{
  "hidden_size": 96,
  "experts_per_token": 8,
  "d_shared_expert": 64,
  "hidden_act": "swiglu",
  "moe_layers": [0, 1, 2, 3, 4, 5, 6, 7, 8, 9, 10, 11, 12],
  "init_std_router": 0.0387,
  "num_attention_heads": 3,
  "positions": "rope",
  "attn_scale": 0.177,
  "init_std_qkv": 0.0615,
  "init_std_up": 0.088,
  "decay_shape": "linear",
  "batch_tokens": [16384, 32768, 49152]
}
Below are experts of layer 3 (counted from 0) of a mixture-of-experts language model. Rows are named router (the router's row for the expert) and show model dimensions 0-47. Each number is 128 + 24 x the weight over its row's rms, rounded and kept within 0 to 255. Numbers have three digits each.
Before each expert's rows: a language model's description of what the expert responds to. This comes from a sample of Wikipedia text that the model never trained on.

# expert 34
What it handles: Word endings, year digits. Final pieces ending surnames and plurals before punctuation, such as Torb-en, Talb-ot, storey-s, outbreak-s; also last two year digits like 99.
router:060130159117154115128094099130152115128144076140113149166110150112119119148154138122115049139104133130165125105183122117126123137132131142146135

# expert 21
What it handles: Inner consonant pieces. Short inner word pieces, often f, b, p, v or ig, as in McGonigal, neighboring, siblings, plus en dashes.
router:142180119094139137170091156127150096144150114120153115121137126103126133127167161097107113128122124132115146135116134121155097135145139132124120

# expert 33
What it handles: Spaces and line breaks. Bare spaces before numbers and years in lists and tables, line breaks, open parentheses, and a few inner pieces like Sudbury.
router:168176114121126149107107183135154121068137139107142128111126141157129155150154094118140089167151160107139128157159106150149110101098129151112105

# expert 13
What it handles: Suffixes and numerals. Word-ending suffixes like -ation, -ment, -ity, -age, -ess, plus table digits, percent signs and words like that, not, these.
router:132148121157132159148125110130161116143134103106146153217068139161121149157139136147120106133126131175113134112095134132114095135104132091119124

# expert 20
What it handles: Early word fragments. Short second pieces right after a word's first letter or two, such as W-er-der, F-er-raco, c-rew, W-ell-come.
router:123167152113123113092129102132108171053155126086170160158142121128084146123163154135152102124136159131134102146132113124111128126114138149112148

# expert 12
What it handles: Line breaks, list dashes. Line-end pipes and newlines, list-leading dashes in infobox fields, and inner word pieces like ac, ex, in, often in foreign names.
router:146123119093152151144130137116135120091147068104172134132160118081106130150140124124111106110130122146127101133190169143099160124120107175128089

# expert 18
What it handles: Capital-initial second pieces. Pieces right after a capital initial letter, such as E-ar-th, S-ub-ah, Ari-z-ona, T-ig-ers, and initial vowel capitals E, U, O.
router:136131123090123121138098122162127178096152112124160149129140103103122104123156129124109101120143135134129127141113127160185139114145115183121136

# expert 26
What it handles: Apostrophes and articles. Apostrophes and possessive 's, plus the, his, a and sentence-final periods in running prose, such as states' rights, won't, People's.
router:125160142144123137117109132156125114147145109153130150153103155131150097129131159150117134151129126083186110093096134131096105150092144123144165

# expert 29
What it handles: Word endings, plural pieces. Endings and middle pieces of words and names, such as -in in combined, -ts, -les, -ents, -son, often before commas.
router:119101144122132131105059078132159105136151080137128091178134145101136104173152124146125085131133108113113162116166154110127133155163139156152109

# expert 2
What it handles: Early word-piece continuations. Second or third pieces of words, often right after a capital initial in names, such as A-ar-on, Haw-th-orne, p-ort-ion, med-ic-ine.
router:104164106136143151152114121145163162116153071088131124146122138102105135157144146147089104145162136151161110141125151110134144129121124092142113

# expert 22
What it handles: Short mid-word fragments. Single letters and short fragments inside words, often after a capital, such as M-r, L-t-d, m-t-DNA, beh-av-ior, w-ives.
router:083153154088137109104121112109143144095160102115139083142156109099094138174173155144158089159173114118137139139131153111151101152121130155121148

# expert 15
What it handles: Clause ends, connectives. Sentence-ending periods, commas, verb endings like -ed and -ing, and linking words such as with, after, but, of, when.
router:136113129123137119128123096149195114153127141096125146187117126072142097118144183143117097135103138105152176095093109141162137160117146158103170

# expert 10
What it handles: Table pipes, auxiliary verbs. Table-cell pipes, spaces and commas in tables and lists, plus auxiliary verbs like was, were, had, is after a subject.
router:096118117151180136127127096123163159156101151084102103085127160157157165137130110160074122137152121155124131141148110145157096136160134096150055

# expert 28
What it handles: Prepositions and mid-word pieces. Prepositions and -ing or -ed endings in prose, plus inner pieces like y in Eyre, Frey, Eagle-Eye, pass-eng-er.
router:152128135146112140144113129136137118122142146113144147160098127080129114111161171168147089069150133168123158124164112146126129167145129140087136

# expert 32
What it handles: Lowercase word-initial consonants. Single consonant pieces opening a word after a space or bracket, such as t, b, p, f, G, T, as in wides-p-read.
router:130132140122137102134104147115141115138161136090153108125136128110093133115161184136116090133129132079141105132112114103125091125116144138103165

# expert 4
What it handles: Table pipes, word starts. Table-row pipes at line starts, list dashes and colons, and word-initial capitals like P, E, Th, plus mid-name pieces like Tal-p-ade.
router:149130109109172155093087099144129084115140130112168106103125135137124155152122174150058140145124117144197116136139142119083110118114118135058137

# expert 8
What it handles: Prepositions and verb endings. Prepositions in running prose such as in, to, from, of, and verb endings -ing, -ed, -ated, as in open-ing.
router:155119141110121140158101118126165083138136133106114117176091151104131123153159177157146132080143147171133134125126142124128111166152151126092104

# expert 16
What it handles: Numbers and spacing. Digits, years and spaces in tables, scores, dates and coordinates, such as 19-71, 63.1, March 26, 2–1.
router:119122163123113138160085105108147124138107110130127096147132139169127169131111079112132083166136134123143135143143099113140155034110144104111122

# expert 25
What it handles: Punctuation and table separators. Table pipes, closing parentheses, periods, semicolons, line breaks after headings, and some sentence connectors like and, of, when.
router:116133100150167108080088113152126121123126153104101096138098147101148116139124130143093103171107125115158119101127158125166105182128123118141114

# expert 17
What it handles: Name and word openers. Second pieces after a word's first letter, as in Senior or Helen, and word-initial pieces like De, San, La in names.
router:158103139122102141107105108144102155086167109076151115158174094133099106117142130152169078112168128153115135169126166108106122096169115185106129

# expert 14
What it handles: Word-initial prefixes. First pieces of words after a space, often Latin-style prefixes like ex, con, res, im, per, plus of and in; also coordinate minute marks.
router:134149129127111123129163128120117134102136134124140147151166134097128114106156134131164117073172124127071113155183116133110105086105137170072071

# expert 36
What it handles: Vowel-liquid syllable pieces. Second-syllable pieces with vowels plus l or r after a first letter, such as H-ol-y, H-ar-vard, Al, Mar, el.
router:107136116118093133104107119148115149088153062099163093159119137104154109116167159115116069130155128124139121145152138117102129132182130146091090

# expert 23
What it handles: Table cell separators. Pipe separators between cells in sports score and stats tables, plus inner pieces of long names such as andid in Candidate.
router:107117101125150143145103114114119147117119151099156064096103138120116141181143159139118085138154157160147139146152122127172093114155112127116136

# expert 5
What it handles: Mid-word consonant pieces. Consonant pieces inside foreign names and surnames, such as Mughal, Pugh, Parning and Sandberg, and word-final pieces like identity or today.
router:090145101124144140124149129121136145134152080104159097117153123084106145188166172142128067105124133099132109142132136128155091122132136134115146

# expert 38
What it handles: Suffix-like endings. Suffix pieces ending words, such as -or in creator, -ative, -ents, -ics, -ations, -ates in States, often before of, and or commas.
router:166146132121143143137103092101170117148144060144158141177129153107120114148153117160115085151147085121132155090141124107094119121126135139142156

# expert 39
What it handles: Function words, punctuation. Commas, pipes, and common function words such as was, were, has, the, plus word endings like -ly in briefly.
router:097123122107174141121170079114126182125113114115139144144097136136139130093122162155133101160098095145145147122154109122145116137111143099129135

# expert 19
What it handles: Line-start tokens, dashes. Tokens opening a new line or table cell, such as list hyphens, pipes and single capital letters like F, C, b.
router:162131133138194129131142129112130100128125117104203113113170120098110119134142152115111111118123111135138098133113149134082113165100092121090137

# expert 30
What it handles: Final name pieces. Last pieces of words and names before a comma or space, such as Volodymy-r, Freiher-r, soldi-ers, resid-ents; also closing quotes and number pieces.
router:100174150114155093127094101120135112160155100142145108147133113110113087171151175105131088160119079097164167091126119106133112152158167119155149

# expert 37
What it handles: Articles and word starts. Articles and prepositions like the, a, of, its, and first-letter pieces of ordinary words such as p in progressive or publications.
router:116138137137098164145152106108105103126125105129138141145116136110119155106130185141145153140149137115134112125140141116088100130097150121106127

# expert 6
What it handles: Punctuation, list dashes. Punctuation, table pipes and common function words, strongest on the dash opening each infobox line after a line break; also commas, periods, the, and.
router:183107154147152145100146155109083128141112142132110132097158128123149099107121183181123117130112107150152112122114141104088107135113114110106136

# expert 35
What it handles: Word starts, vowel pieces. Opening pieces of words and names, especially vowel-led ones like O, In, Ar, con, and inner pieces such as od in podcast.
router:139128127128112121120133120112121157097175132152138130183161111102108101094146129144181102094161113156098163152119136133144114137141110182083161

# expert 0
What it handles: Word-final suffix pieces. Closing word pieces and suffixes in names and nouns, such as -ation, -ion, -ary in Gary, -ark in park, -ing.
router:139133090170134164131104139110156152136127085096177124182084128104115115131128147165099094105128127163129148134153179122102112136125135113086102

# expert 31
What it handles: Section and line starts. First capital letter or word after headings and blank lines, such as T in Teams, C in City, and "The".
router:140111127147163143108144133116133135120149132123183144118150111088097100080133128085136113116137121120114132145080107142075143101112108159099168

# expert 1
What it handles: Name-initial pieces, non-Latin bytes. Word pieces after a capital in proper names, such as Gary or Mianowski, plus raw byte pieces of Thai and other non-Latin scripts.
router:097123079128129124164110150122115148121199127131154083127102144095118104148141101129125079091129153101126086149135127113136118162143090121126105

# expert 27
What it handles: Mixed word pieces. Word-internal pieces such as ond in Wonder, ile, so and ly, plus paragraph breaks, quotes, and was or been.
router:089160082104126138100108129137118103057141138122151120102115144130107123155159160126129103126121133156104092134145169121109089124109115122059128

# expert 11
What it handles: Second word pieces. Pieces right after a word's first letter or piece, such as ch in Achievements, es in Yes, al in goal, ed in shortened.
router:128148091127130127150136136148156133141138146085138070094104130079111128162187167147080100088134151109183126140129155140161135136113132132109150

# expert 7
What it handles: Consonant-led word pieces. Word-start pieces beginning with consonants, such as L, W, st, Ch, and inner pieces like ch in stretch, Pinocchio, Cardinals, Fight.
router:153155110159150121107146129125149129141155129105165117133118146111095074142152159156152096117157129083136152138093125119116097110116148109135126

# expert 9
What it handles: Function words, commas. Prepositions, copulas and commas after a word, such as is, was, in, to, by, including months in dates like On May 16.
router:115109102114160143127167122129133122166133120117133170146116136149130128126137138118103149134120093170095118111178145144151087180144126086126137

# expert 3
What it handles: Mid-word fragments, numbers. Second or inner pieces of proper names and words, often in tables, plus two-digit year or number pieces such as 20, 21, 25 in "2021".
router:120125087121107120161102163138130140123154105131173126117098139106089116175149118158153079108109162150090092149119148129158089123122134131122112

# expert 24
What it handles: Name-initial consonant pieces. Early consonant pieces of capitalized names and words, such as Mc in McLaughlin and McCoy, Mor-lan, G, C, Cl.
router:158143122112170136145112095140137179094166143108191092118123048105095132126139145139157114108132092114114138161130129114112088108130129154116130